Below are experts of layer 4 (counted from 0) of a mixture-of-experts language model. Rows are named router (the router's row for the expert), gate (a neuron's input weights, with its number), up (a neuron's input weights, with its number), down (a neuron's output weights, with its number) and show model dimensions 128-191. Each number is 200 + 40 x the weight over its row's rms, rounded and kept within 0 to 999.
After each expert's rows: "comes before" lists some tokens at least twice as common just after its tokens as in all text. This comes from a sample of Wikipedia text that the model never trained on. Tokens count by the router's weight.

# expert 19
router,220,171,229,183,175,241,283,212,164,274,182,133,246,203,129,189,244,192,207,178,150,218,164,208,142,190,230,195,235,244,177,222,177,210,196,268,134,257,149,205,265,214,140,124,240,231,201,235,185,93,223,226,208,181,212,208,127,246,303,228,215,220,182,171
gate3,214,222,205,205,227,162,218,227,126,206,186,228,226,150,168,259,142,206,205,178,210,261,156,277,264,230,195,260,184,196,216,209,224,235,169,232,168,158,204,176,248,236,207,173,197,246,219,232,198,146,191,185,159,302,209,265,269,155,214,248,223,208,253,178
up3,210,131,271,163,236,227,150,159,202,255,126,147,206,210,163,215,243,179,184,186,170,213,253,200,233,240,211,192,172,228,213,284,185,247,223,200,229,230,202,238,148,247,216,212,218,238,184,210,116,215,221,214,178,178,219,256,169,255,165,299,143,214,215,239
down3,182,253,211,194,182,201,192,201,245,144,259,163,130,251,238,250,193,174,237,175,259,191,223,186,203,242,175,176,145,194,223,193,223,207,167,211,197,156,213,131,221,163,177,279,131,248,279,231,223,159,243,289,269,181,156,168,120,105,221,207,242,232,163,217
gate4,132,139,265,204,151,184,203,265,151,224,228,170,183,182,171,195,209,162,186,193,176,223,113,225,161,139,156,199,261,170,184,182,205,137,165,253,251,221,187,185,167,192,204,183,207,211,248,219,203,255,269,223,239,247,223,262,199,237,214,264,155,238,167,272
up4,169,166,288,227,160,183,245,187,285,191,141,219,242,197,269,146,251,253,169,200,217,162,188,254,152,147,188,207,171,245,197,161,274,166,156,169,222,141,220,272,224,271,331,210,126,232,208,260,244,152,145,253,198,150,235,185,268,210,232,175,161,117,232,186
down4,213,247,190,228,200,129,192,236,158,132,197,212,144,141,197,192,229,185,260,138,169,188,167,219,232,205,223,167,210,198,199,241,214,134,189,191,216,281,239,160,254,230,322,176,284,226,174,152,166,110,195,258,219,227,191,185,120,177,212,116,164,192,245,198
gate5,179,168,277,210,291,212,140,218,178,203,185,154,244,216,147,158,297,205,241,210,272,237,182,133,199,175,182,187,263,201,274,211,229,259,283,248,186,192,114,213,188,193,179,169,252,179,222,206,183,203,208,184,194,247,192,157,188,268,211,179,204,243,237,202
up5,224,167,197,128,193,217,204,220,141,160,138,209,218,203,224,193,174,224,232,181,198,234,198,251,118,235,196,139,170,158,220,222,196,179,165,234,235,204,140,234,151,172,210,247,174,300,168,265,184,221,209,161,143,124,188,262,177,219,231,226,192,239,206,197
down5,246,230,240,150,188,104,271,229,148,238,204,207,182,205,150,192,230,215,174,166,232,156,287,239,298,186,240,195,229,196,227,177,145,155,170,163,232,158,240,208,173,177,204,198,177,180,130,225,202,248,194,118,196,195,255,293,150,165,173,158,122,244,194,133
gate6,139,182,199,195,138,165,224,209,168,160,214,191,204,177,163,248,129,177,203,206,218,140,237,214,218,233,155,229,232,117,178,197,143,206,178,232,168,197,230,222,253,211,172,256,133,247,248,214,125,194,156,219,211,178,198,142,146,242,305,216,226,202,204,267
up6,182,156,296,229,215,187,169,242,222,195,183,270,145,161,198,225,222,235,159,248,148,166,185,226,184,205,211,214,270,203,237,223,203,170,197,192,235,189,280,189,192,177,239,141,200,170,225,155,189,201,206,251,184,188,277,229,178,244,99,153,224,195,251,238
down6,224,153,239,188,172,147,208,187,204,225,152,151,168,199,193,209,216,176,235,168,203,166,231,211,172,223,173,198,197,165,197,235,183,256,126,248,188,219,208,240,215,265,232,190,249,222,157,205,248,183,209,238,154,190,166,206,217,201,237,192,160,179,174,219
comes before: ",", " |", " (", "'", "n", " de"

# expert 23
router,201,273,245,213,195,195,257,193,212,204,200,154,191,229,159,215,211,198,237,210,223,197,162,196,144,204,169,200,214,191,207,231,165,231,215,244,168,157,186,121,232,118,166,127,212,198,193,144,286,163,248,230,199,219,234,182,202,238,273,193,196,188,201,192
gate3,226,234,182,211,225,202,265,203,194,161,235,231,182,195,207,209,230,261,222,185,216,206,175,223,232,199,155,146,177,175,150,158,202,165,199,282,175,255,76,156,220,189,236,142,140,214,270,186,174,164,215,188,190,188,205,169,148,191,173,226,136,179,221,180
up3,208,214,171,216,225,105,195,180,192,189,226,141,177,133,169,194,179,144,223,256,249,179,128,110,233,130,206,168,239,136,237,255,261,210,215,172,216,239,93,226,192,177,195,227,212,99,197,192,160,211,180,195,228,297,241,210,184,159,217,232,188,187,159,149
down3,213,217,193,81,178,200,177,200,164,193,184,145,164,223,174,281,218,254,165,207,202,224,208,216,226,179,215,214,182,202,224,190,157,181,206,215,197,228,201,157,217,231,188,220,163,183,266,216,226,227,207,319,269,208,283,211,207,251,226,233,188,187,184,235
gate4,234,213,226,237,174,132,249,208,120,139,223,182,187,184,180,131,167,169,157,168,225,174,292,145,229,203,248,178,252,260,235,265,199,195,194,152,261,232,291,108,268,163,252,246,165,191,176,215,181,203,182,186,184,213,160,187,152,200,178,227,192,197,239,214
up4,206,215,209,246,253,194,304,229,198,227,202,176,147,227,193,234,148,218,165,178,232,196,138,124,161,267,238,175,229,118,191,178,191,206,199,176,104,277,208,179,224,191,192,199,267,170,158,220,171,239,234,250,177,220,225,208,228,184,288,213,209,134,233,224
down4,194,158,226,182,238,231,224,176,188,245,249,148,149,251,139,169,151,143,166,172,220,219,150,190,147,222,232,168,187,165,124,195,252,193,236,214,225,219,158,241,216,161,188,208,242,158,301,144,161,178,200,169,158,233,266,181,254,221,246,236,284,194,134,235
gate5,245,289,157,236,200,261,153,197,186,174,188,193,223,178,180,252,122,185,259,168,205,191,212,154,211,215,207,216,210,187,64,220,185,248,240,192,258,182,226,224,207,155,192,191,168,223,162,212,191,279,202,173,220,197,182,248,196,186,230,193,191,129,153,276
up5,193,167,246,187,233,254,189,198,257,179,190,125,136,182,221,96,209,194,226,220,178,215,205,175,211,180,244,231,179,177,291,200,207,210,166,158,234,128,282,197,223,159,260,178,174,227,224,192,222,258,165,229,187,231,161,166,204,119,188,222,229,204,240,242
down5,166,231,190,148,161,209,260,149,252,182,247,189,142,226,235,261,238,166,199,170,207,238,230,196,214,234,229,163,164,206,142,171,221,189,255,152,274,173,188,226,207,232,227,219,209,240,213,193,171,161,176,295,178,284,212,179,208,141,189,201,192,245,206,208
gate6,74,236,164,191,260,179,227,180,235,179,253,172,125,198,202,176,204,198,264,230,208,194,199,239,235,186,195,262,174,205,189,226,118,152,196,222,177,98,176,161,288,117,153,247,179,134,231,239,304,243,192,254,207,227,211,186,227,158,210,124,156,183,195,217
up6,217,228,262,226,188,247,177,213,224,222,245,202,237,254,157,257,163,161,192,208,227,183,190,216,210,232,200,162,190,192,137,274,236,159,197,202,155,180,189,167,263,185,167,220,296,215,237,249,247,171,225,225,256,180,236,227,182,206,202,153,195,183,174,183
down6,157,202,233,193,214,217,161,179,216,240,246,189,175,230,178,281,262,100,219,180,162,246,167,164,189,316,228,206,151,257,173,194,190,262,287,224,164,247,245,217,156,187,245,269,156,163,235,258,207,235,190,170,191,161,114,264,180,120,181,207,140,198,187,175
comes before: ",", " of", ".", " and", " in", "s"

# expert 2
router,213,156,202,207,202,205,229,227,200,168,238,211,230,230,171,249,127,193,231,215,94,203,147,194,182,234,205,192,156,182,194,224,196,197,205,191,147,205,157,193,210,184,217,228,165,240,180,163,137,230,114,180,126,174,183,116,127,193,255,235,306,284,183,146
gate3,213,147,215,136,188,304,181,187,179,156,216,212,213,182,185,134,122,138,235,190,236,200,182,127,164,216,257,151,197,79,177,174,188,137,213,146,175,195,225,235,142,155,194,227,161,135,186,238,181,192,200,209,259,159,123,149,255,180,220,259,203,217,174,225
up3,208,233,191,214,200,206,190,195,214,245,212,246,237,227,163,237,164,167,140,190,180,200,189,177,122,262,130,180,183,117,185,164,236,170,254,141,248,244,193,196,149,159,226,237,94,243,199,222,209,269,210,188,206,175,201,175,168,184,217,326,123,174,234,233
down3,213,115,125,157,186,105,216,158,318,248,205,163,172,224,164,127,188,221,210,261,140,145,196,187,209,193,178,226,188,249,176,137,246,266,198,208,223,224,137,211,221,254,241,188,216,219,155,198,154,214,241,196,230,230,206,176,142,165,166,155,269,155,203,173
gate4,210,312,249,236,241,222,294,217,221,188,177,176,208,169,168,150,156,254,205,184,170,256,255,167,203,211,207,96,169,219,190,226,171,219,154,256,235,151,162,239,159,163,210,187,207,214,194,214,251,152,227,208,200,253,156,215,204,197,150,261,264,252,205,208
up4,178,176,176,232,218,200,134,215,127,161,147,180,199,288,129,216,268,235,229,219,252,236,230,191,179,270,198,193,273,93,197,165,103,229,233,218,161,193,177,240,203,220,173,163,204,192,143,263,237,189,217,221,204,206,183,235,249,189,73,274,237,170,183,211
down4,252,147,229,176,181,212,190,248,222,185,178,150,173,162,214,195,281,293,189,200,210,174,221,229,141,191,222,190,164,237,196,177,238,229,254,197,153,209,180,168,174,181,156,200,240,211,192,211,195,249,223,301,226,161,202,221,243,167,170,219,216,258,165,236
gate5,155,192,229,230,241,246,179,195,143,259,225,239,221,289,216,161,283,175,194,285,204,176,161,240,258,240,203,192,190,213,193,230,153,226,240,228,202,255,242,158,216,210,170,108,227,237,246,237,216,152,189,198,229,172,234,181,233,235,303,186,215,156,189,184
up5,246,207,214,220,208,238,204,218,223,235,180,171,180,215,198,205,207,196,156,215,154,211,175,154,205,134,128,253,196,194,290,232,124,207,298,146,199,235,125,197,235,165,262,255,209,213,177,203,234,214,190,173,181,108,206,253,190,279,156,199,166,184,198,143
down5,191,214,184,194,190,183,273,219,194,193,207,233,237,214,165,231,148,223,141,234,242,172,224,171,203,120,304,181,230,179,247,205,225,165,231,190,191,200,265,243,227,139,210,200,229,251,153,144,184,181,193,236,235,249,89,272,292,252,284,187,182,182,185,182
gate6,164,223,217,297,240,256,194,160,174,146,234,204,230,197,209,216,263,213,198,214,203,202,249,255,70,155,227,208,197,138,159,259,190,229,179,160,188,202,201,194,156,143,170,301,223,228,198,240,179,190,137,182,196,187,236,198,251,229,226,188,144,211,236,204
up6,164,189,237,194,185,209,158,216,164,157,218,223,231,143,259,177,189,154,186,267,171,209,227,173,132,209,179,192,203,138,169,205,207,186,157,256,206,205,174,222,232,119,231,234,230,219,137,185,155,198,100,157,210,212,200,211,158,231,234,163,164,261,204,189
down6,210,222,225,177,230,232,185,221,251,229,229,154,145,199,224,192,179,161,194,208,215,171,177,197,90,156,159,238,223,204,220,175,132,237,157,188,157,219,192,152,246,233,238,258,255,181,196,183,147,202,236,191,185,242,177,112,300,279,172,123,217,259,199,243
comes before: "\n", "  ", " 0", " 1", " 2", " 3"

# expert 24
router,216,184,194,215,194,148,135,235,120,199,172,176,229,231,251,203,158,226,211,203,182,175,224,191,144,174,200,197,226,254,168,214,269,192,208,236,199,188,187,191,150,183,279,211,194,165,177,225,161,248,180,282,220,210,188,200,241,135,262,249,170,240,127,209
gate3,111,175,193,215,227,236,143,184,137,290,198,228,164,214,266,145,185,217,259,204,134,140,314,245,200,135,212,203,254,221,157,127,214,183,167,160,240,193,188,167,151,218,270,254,242,149,96,289,216,222,269,156,212,187,205,140,215,143,225,305,233,246,137,140
up3,219,129,230,168,149,219,247,212,166,118,264,216,134,190,132,216,181,215,217,133,154,207,241,193,177,255,214,191,194,159,225,233,218,188,234,161,207,134,144,149,199,90,159,179,158,213,282,169,184,235,250,152,250,179,264,202,239,237,255,187,242,128,212,120
down3,173,138,228,247,236,201,163,216,202,144,215,175,204,149,182,204,160,213,159,204,198,218,247,205,224,152,243,136,169,184,161,238,181,266,209,188,188,248,185,165,248,212,195,205,191,150,207,143,216,237,263,218,163,299,191,121,242,211,194,180,220,243,169,149
gate4,167,281,175,238,164,240,160,188,136,165,163,278,206,170,162,140,230,195,207,181,252,182,196,234,121,194,200,182,275,198,198,202,214,201,221,171,238,170,195,141,178,192,181,154,225,188,223,138,172,253,221,216,224,224,182,194,215,149,199,197,283,216,151,237
up4,203,264,139,207,152,226,198,242,250,236,154,195,189,256,201,238,186,264,190,189,262,181,189,210,183,157,140,188,277,265,180,176,180,186,192,162,203,176,190,186,214,229,196,266,159,182,271,195,200,169,204,175,87,223,158,152,148,219,220,209,184,214,157,189
down4,137,209,178,229,162,253,313,209,222,158,173,210,227,214,186,152,177,181,179,196,224,199,229,140,179,244,236,249,156,211,203,195,214,243,213,174,213,237,210,216,239,183,140,163,213,196,118,176,230,121,189,153,223,192,173,151,172,150,158,216,196,189,174,216
gate5,226,275,216,217,174,211,198,189,203,158,170,195,194,200,197,193,271,188,173,216,230,274,186,175,171,239,211,160,183,181,101,223,259,216,163,214,195,178,221,266,202,143,248,191,154,204,205,223,191,226,239,232,218,268,164,170,237,147,178,253,199,215,243,244
up5,318,191,190,192,202,231,208,238,195,245,197,142,192,241,160,200,166,255,133,215,192,122,221,161,203,152,177,89,200,245,258,173,342,208,220,192,236,194,127,175,239,238,207,141,176,178,194,192,206,233,144,188,186,245,242,251,157,281,224,141,229,282,204,254
down5,184,103,238,246,255,169,211,147,292,159,179,169,258,197,211,199,170,257,238,149,91,173,151,194,232,210,184,182,187,213,194,267,238,191,228,186,193,201,237,178,263,183,206,248,221,189,289,256,211,155,189,235,230,209,182,152,204,223,231,175,263,230,179,221
gate6,258,224,168,220,223,158,196,198,201,195,288,217,172,198,155,184,218,233,214,252,112,162,232,190,203,186,196,210,210,170,203,229,307,201,189,210,231,251,206,189,128,273,99,278,216,265,179,196,163,231,159,252,235,255,187,178,181,150,230,225,199,241,219,159
up6,246,208,211,193,229,185,158,185,150,188,243,183,172,217,234,177,156,199,224,246,248,186,143,173,132,193,210,187,171,244,256,264,326,209,239,158,210,233,210,259,158,151,175,132,232,160,214,178,160,312,141,144,207,178,213,192,175,138,213,190,164,176,227,246
down6,192,186,198,186,121,184,202,169,210,156,222,141,183,161,251,224,255,164,193,281,200,258,239,222,192,235,196,224,174,142,173,155,181,186,234,228,285,266,85,230,240,198,165,251,207,266,154,214,201,249,185,179,201,222,138,127,145,125,244,181,195,158,186,227
comes before: "-", "|", "r", "l", "n", "d"

# expert 22
router,190,188,232,232,227,232,178,217,134,199,211,205,240,160,173,240,173,197,254,177,153,186,186,177,177,180,225,257,83,197,194,178,189,198,230,116,159,213,212,167,265,172,211,192,240,244,168,244,161,214,258,229,142,238,169,124,149,213,308,275,162,239,171,192
gate3,233,206,183,158,209,190,85,147,183,176,234,232,197,189,221,220,171,223,199,207,120,274,127,178,212,274,256,185,173,201,189,231,268,264,202,163,172,129,120,215,149,220,198,199,192,229,152,203,185,170,142,212,115,186,132,212,137,171,184,226,224,215,159,147
up3,156,269,201,179,157,253,221,184,230,210,258,233,164,253,228,229,244,193,176,251,106,239,181,192,192,248,198,182,236,234,215,156,185,201,174,158,256,141,200,200,221,243,186,214,102,192,257,250,208,120,135,267,195,222,195,144,253,128,147,185,204,237,153,138
down3,245,173,184,179,173,251,132,195,250,207,226,148,182,199,272,228,125,197,206,201,294,211,213,219,186,155,168,188,217,221,213,147,210,225,189,190,176,200,228,182,192,228,231,254,183,157,236,183,195,181,225,201,80,149,205,171,183,168,191,259,141,241,202,190
gate4,232,174,179,180,160,169,323,223,207,295,208,167,299,177,177,153,156,160,175,210,232,250,188,206,193,203,228,192,264,187,225,187,257,211,141,157,98,194,162,232,137,222,115,198,246,204,206,203,234,259,185,239,197,239,154,190,239,174,179,169,260,198,183,216
up4,138,213,201,265,250,257,266,184,189,180,181,115,252,182,160,136,246,249,170,221,227,201,133,194,207,285,157,145,199,218,243,164,230,191,168,235,163,163,217,201,215,236,183,234,216,173,194,185,225,178,184,204,330,239,135,203,201,177,157,225,222,173,228,205
down4,251,222,310,194,191,222,207,255,246,220,148,182,148,176,174,201,181,215,201,202,223,218,118,184,169,137,271,189,144,209,213,179,119,218,199,176,200,176,145,185,298,168,181,147,153,173,204,201,169,191,88,179,164,207,252,258,193,186,182,279,216,201,211,150
gate5,210,167,166,239,176,280,163,171,189,224,208,157,191,184,123,264,125,202,229,150,207,246,184,250,178,198,266,200,235,188,202,241,185,226,247,189,189,165,236,249,159,167,146,182,248,297,209,199,220,219,219,173,174,175,209,218,186,181,228,207,204,150,176,207
up5,191,214,164,162,219,221,206,139,216,212,155,203,150,178,143,240,190,189,211,200,183,196,139,193,234,247,252,197,204,217,233,290,191,200,227,209,230,225,161,237,173,174,187,204,217,249,245,221,169,189,168,218,207,235,180,232,139,198,286,222,166,222,168,153
down5,166,207,288,249,188,243,202,203,222,195,240,169,199,224,180,218,205,244,172,215,165,175,175,132,162,131,165,195,261,234,235,222,227,253,99,175,174,167,203,203,174,208,145,136,190,207,258,237,170,269,174,106,142,114,199,224,173,239,175,218,240,176,230,160
gate6,185,245,164,201,155,231,287,256,225,210,154,178,105,179,90,264,242,148,196,195,126,136,199,259,145,170,229,240,249,189,282,296,182,162,225,175,254,164,140,223,173,251,226,211,152,194,227,95,173,230,140,217,231,228,208,174,161,222,196,241,177,240,249,241
up6,237,199,230,170,197,179,145,230,197,189,236,204,243,251,223,219,124,204,191,172,240,235,212,163,218,236,177,192,186,214,206,294,242,162,199,150,253,271,189,155,124,187,274,190,190,199,190,210,214,233,279,211,286,199,260,199,184,215,184,199,134,114,246,156
down6,169,253,117,261,215,199,267,194,226,157,243,302,231,185,225,206,186,69,226,183,186,203,192,149,252,205,208,151,232,190,191,188,238,205,158,248,250,189,149,97,125,147,239,209,212,233,223,187,234,302,258,219,152,235,163,164,169,152,197,165,247,155,181,262
comes before: "\n", "  ", " 0", " 1", " 2", " 3"

# expert 28
router,147,200,260,198,261,155,192,271,168,164,188,133,196,228,225,227,172,193,163,192,229,222,214,178,202,138,215,228,163,204,161,215,277,101,208,181,183,189,141,196,213,171,212,218,141,229,161,158,206,255,139,210,193,176,162,237,203,154,173,273,175,204,146,188
gate3,183,239,233,165,203,221,255,249,199,194,179,258,196,259,206,168,189,184,192,149,152,233,214,221,170,145,222,161,225,218,204,153,252,183,200,229,190,151,187,204,180,232,157,247,195,190,131,221,128,211,208,227,177,251,54,116,206,228,105,177,234,171,174,233
up3,214,207,252,197,180,225,277,158,206,173,206,182,249,130,210,146,258,222,194,153,182,166,223,265,178,203,169,235,228,200,171,196,150,256,249,149,224,206,222,181,211,217,152,180,159,210,221,217,199,187,252,190,178,158,264,233,156,218,308,184,205,167,206,176
down3,272,201,239,165,242,219,150,136,172,139,168,202,178,211,173,224,223,145,172,252,233,186,314,207,202,237,236,159,200,187,218,173,230,178,176,230,203,283,243,209,194,174,192,142,177,307,171,202,195,164,231,242,191,235,231,186,205,182,278,192,168,210,161,72
gate4,190,184,237,247,268,194,223,241,156,214,193,144,185,208,180,218,214,183,214,178,184,238,201,154,254,259,228,154,210,154,183,217,238,241,202,113,258,211,103,154,215,247,158,132,207,202,202,184,198,214,277,271,253,207,221,211,230,211,152,208,139,221,213,212
up4,172,208,182,192,192,214,198,190,145,197,247,188,186,263,201,206,136,245,216,207,277,134,233,190,126,218,232,162,274,134,193,172,157,153,255,202,139,198,115,192,200,156,201,146,160,242,203,165,146,153,175,209,195,213,253,185,183,158,201,180,207,165,168,198
down4,173,189,204,184,208,214,263,250,206,226,200,240,157,278,183,194,235,199,154,237,180,201,209,129,81,284,199,262,163,156,236,219,236,139,162,238,231,176,151,203,227,188,191,229,202,234,150,155,197,197,198,155,207,154,194,174,164,192,251,192,235,158,183,237
gate5,167,235,234,168,251,184,217,204,187,182,273,144,266,217,232,183,224,234,225,237,216,136,238,172,212,140,194,258,227,216,234,211,219,222,206,231,279,246,167,170,130,202,136,199,192,244,204,230,249,303,207,258,177,180,159,158,231,226,251,166,207,224,224,204
up5,230,239,226,259,187,213,170,191,279,201,221,237,225,113,222,203,225,303,154,231,212,173,161,127,136,251,266,183,226,189,254,181,231,192,199,197,186,172,227,163,221,164,178,190,173,193,138,243,161,191,167,189,256,170,204,158,189,213,231,258,243,171,199,137
down5,175,243,176,189,240,247,222,267,192,310,165,131,203,252,224,197,206,166,235,250,128,158,153,228,164,226,196,172,158,240,206,261,140,195,90,238,178,220,212,181,217,178,214,207,162,236,186,163,182,143,257,267,193,212,220,163,235,183,177,215,244,187,202,209
gate6,190,203,174,260,128,238,183,214,201,188,171,199,185,172,149,184,180,169,148,203,239,169,223,124,147,145,210,183,124,203,175,213,212,178,192,172,270,201,168,223,246,164,199,266,207,265,168,222,129,184,190,213,188,189,209,178,203,204,250,245,229,246,238,262
up6,186,179,174,149,191,165,187,201,144,150,198,227,183,240,224,349,237,131,127,227,237,170,183,178,136,214,181,166,165,212,153,216,252,200,182,215,137,230,162,237,177,244,125,213,186,237,209,207,228,246,152,218,248,209,234,191,218,155,148,136,208,215,188,220
down6,115,134,155,223,232,220,247,157,233,205,217,226,213,165,130,209,166,252,157,178,164,248,284,216,157,217,187,241,175,209,218,130,190,163,191,133,239,240,196,200,305,167,195,241,187,201,258,168,217,227,311,205,153,181,232,174,224,235,184,125,195,207,93,279
comes before: "|", "-", "ng", "n", "r", "l"

# expert 38
router,236,165,234,250,203,206,220,208,246,207,218,223,179,290,203,227,178,171,268,293,171,151,182,191,152,187,136,253,225,217,176,206,266,198,169,190,207,271,189,209,176,182,118,159,199,240,233,174,275,149,215,176,143,182,231,194,163,213,126,237,200,152,194,190
gate3,162,197,213,181,223,210,250,205,238,212,163,188,194,232,197,221,192,190,239,229,179,220,236,211,246,237,241,250,182,141,174,167,213,248,149,208,214,286,218,109,216,188,192,201,220,311,155,187,191,299,112,145,205,170,222,199,122,219,172,240,188,219,233,261
up3,154,192,227,176,158,192,210,255,135,159,248,264,168,210,250,223,161,242,253,240,160,216,208,266,198,223,157,265,217,161,275,198,203,164,208,158,294,235,217,221,272,199,163,289,164,215,212,290,206,174,218,258,218,107,191,237,273,203,230,294,216,167,219,242
down3,199,217,222,175,122,253,233,179,161,174,237,205,198,162,236,129,242,197,200,181,248,293,167,155,207,238,178,204,298,170,222,194,195,226,164,196,160,177,134,189,158,230,198,247,184,201,192,229,153,145,160,181,307,238,144,167,313,100,185,171,195,178,231,282
gate4,220,158,247,234,144,242,175,172,219,182,208,206,220,205,210,170,228,235,200,139,194,205,244,246,252,132,216,162,253,243,174,175,211,163,206,102,187,221,269,191,137,183,173,187,200,246,197,177,173,152,202,235,217,159,230,130,197,181,133,241,241,184,197,220
up4,252,175,224,157,174,130,219,181,247,251,243,299,157,218,160,222,179,215,142,217,195,246,207,258,210,155,184,254,142,164,198,171,228,192,203,156,155,250,200,157,175,209,232,163,182,148,174,233,218,155,219,243,201,229,183,189,182,117,173,222,321,161,185,201
down4,170,282,164,225,41,121,180,139,161,203,208,189,143,232,191,169,203,175,181,200,223,156,208,173,205,137,164,198,200,205,150,200,196,181,173,201,206,131,205,208,227,201,174,210,198,175,260,263,183,139,191,260,197,242,172,238,206,250,287,226,219,226,252,226
gate5,178,173,228,193,182,222,229,219,177,185,184,223,260,149,141,208,173,138,226,160,202,209,232,192,220,181,182,200,136,140,269,186,194,215,169,209,241,151,206,203,167,132,162,234,220,201,151,192,254,230,226,175,204,178,206,234,182,275,177,251,142,239,210,199
up5,202,179,232,261,135,152,219,166,161,204,175,242,221,72,240,167,205,204,272,213,103,151,214,205,238,191,170,175,245,142,192,242,123,171,252,226,225,193,193,190,174,169,162,187,203,159,197,182,230,190,296,180,257,187,169,171,148,255,240,136,253,157,258,137
down5,178,222,254,200,151,172,179,258,199,157,156,155,190,197,241,154,211,260,240,209,198,168,121,229,205,176,279,198,230,172,145,223,196,190,197,214,233,158,211,195,181,217,152,180,235,189,203,199,202,215,236,216,217,236,233,267,169,282,201,219,154,179,262,221
gate6,168,224,194,208,234,322,159,213,217,203,196,182,261,257,251,210,208,297,193,253,157,204,170,164,202,206,135,215,228,189,239,237,150,210,210,195,170,206,209,126,253,179,230,256,170,173,216,150,233,173,173,197,220,154,160,153,227,199,144,310,180,106,277,169
up6,237,149,210,151,198,179,202,239,191,193,186,157,180,253,194,221,248,186,196,183,205,56,183,246,150,188,263,193,219,173,192,224,134,200,253,164,146,176,215,215,219,189,297,184,228,194,182,186,222,202,200,228,253,206,249,228,219,233,157,280,155,188,194,168
down6,242,196,235,154,181,222,275,162,227,168,192,171,152,197,184,225,269,243,132,201,278,247,176,208,262,199,214,192,250,215,172,283,281,274,243,194,174,130,153,249,203,174,282,196,211,198,188,218,140,216,232,159,221,151,211,270,247,230,181,218,130,284,188,224
comes before: " of", ",", ".", " and", "'", " in"

# expert 26
router,173,171,233,219,234,183,201,224,237,171,222,223,202,283,173,221,100,180,186,190,245,151,148,148,182,222,175,168,153,241,134,197,164,171,232,114,103,191,161,174,197,167,205,223,190,186,213,261,258,198,166,183,196,174,173,174,179,158,267,224,234,242,129,149
gate3,167,246,251,168,122,277,268,215,222,194,250,223,268,214,173,205,242,235,159,151,211,119,229,191,250,201,262,191,203,170,192,222,200,182,189,162,229,183,166,171,218,239,254,207,201,172,213,121,245,202,211,165,113,225,151,215,222,212,235,217,273,180,241,234
up3,237,116,242,254,230,233,166,210,167,206,313,240,147,245,157,227,215,246,212,194,280,214,198,114,210,173,268,203,220,169,220,162,200,179,208,174,245,136,279,254,248,156,191,288,207,178,212,185,187,165,215,221,205,195,131,230,207,189,238,152,219,196,200,175
down3,205,147,177,171,233,233,189,158,162,182,110,230,182,206,159,228,183,185,206,175,162,191,273,149,184,212,243,131,210,204,272,196,187,226,118,191,201,293,211,248,241,192,252,253,218,168,214,244,195,178,277,155,155,167,173,141,204,130,177,179,187,178,150,242
gate4,122,200,175,127,197,154,215,192,191,204,160,234,273,200,228,207,220,159,92,148,179,183,236,135,184,145,220,143,239,171,233,225,230,225,155,168,170,171,188,161,202,193,232,180,249,253,269,164,182,161,185,215,205,258,194,178,187,181,144,260,229,248,223,208
up4,174,168,283,198,198,193,234,235,219,200,234,188,189,216,161,226,169,249,196,197,214,167,220,198,154,145,210,222,283,180,182,173,154,195,208,197,169,148,294,208,103,249,243,169,154,233,211,186,233,185,195,152,179,251,167,266,168,160,185,338,244,165,215,181
down4,171,214,250,206,160,174,230,127,231,157,233,200,272,174,185,100,163,152,247,103,194,81,181,216,253,228,225,199,168,174,199,166,257,248,187,181,197,248,172,224,175,185,182,207,217,220,215,255,236,202,143,157,232,139,227,282,182,206,194,146,152,235,114,216
gate5,225,202,187,228,160,191,221,221,256,267,166,259,124,183,156,204,239,286,288,234,218,193,184,276,276,159,178,252,186,189,176,202,191,206,186,210,163,171,195,225,234,203,194,177,196,217,190,122,226,198,250,260,203,207,200,239,204,237,148,183,218,194,225,197
up5,173,216,185,196,219,241,209,146,218,152,224,196,194,161,171,188,224,228,208,198,130,219,200,149,77,230,189,217,145,220,174,180,154,203,119,221,206,248,158,216,155,169,179,207,194,172,201,264,90,188,175,191,151,226,180,214,224,187,230,166,150,244,198,161
down5,158,159,205,222,168,200,240,187,233,223,154,267,289,233,151,219,85,178,208,267,128,172,223,187,248,228,171,130,237,267,168,248,143,173,181,162,164,161,206,212,188,234,194,201,249,236,202,133,210,195,283,161,238,143,203,188,158,261,160,178,190,168,183,140
gate6,158,195,215,198,190,104,265,196,185,161,186,159,195,201,261,186,235,143,182,202,175,222,203,195,229,175,217,187,201,135,249,234,204,262,256,147,203,178,248,188,163,134,147,168,162,229,161,168,189,162,118,263,187,224,144,263,205,215,226,194,253,169,236,180
up6,239,268,198,170,181,220,175,243,209,183,190,179,223,213,143,123,197,160,211,243,228,228,181,174,268,200,99,237,215,152,236,239,192,188,214,258,177,267,142,167,234,231,192,182,99,186,179,184,228,149,148,200,292,193,196,138,201,257,243,308,158,179,186,195
down6,270,243,126,235,189,190,215,173,153,219,183,123,173,112,184,218,217,211,239,164,279,229,166,181,236,243,210,176,209,183,175,196,158,174,198,156,174,174,239,214,212,221,245,174,227,244,187,162,254,189,218,169,198,156,208,203,183,184,111,197,273,192,116,216
comes before: "=", "|", "-", "\n", "The", "  "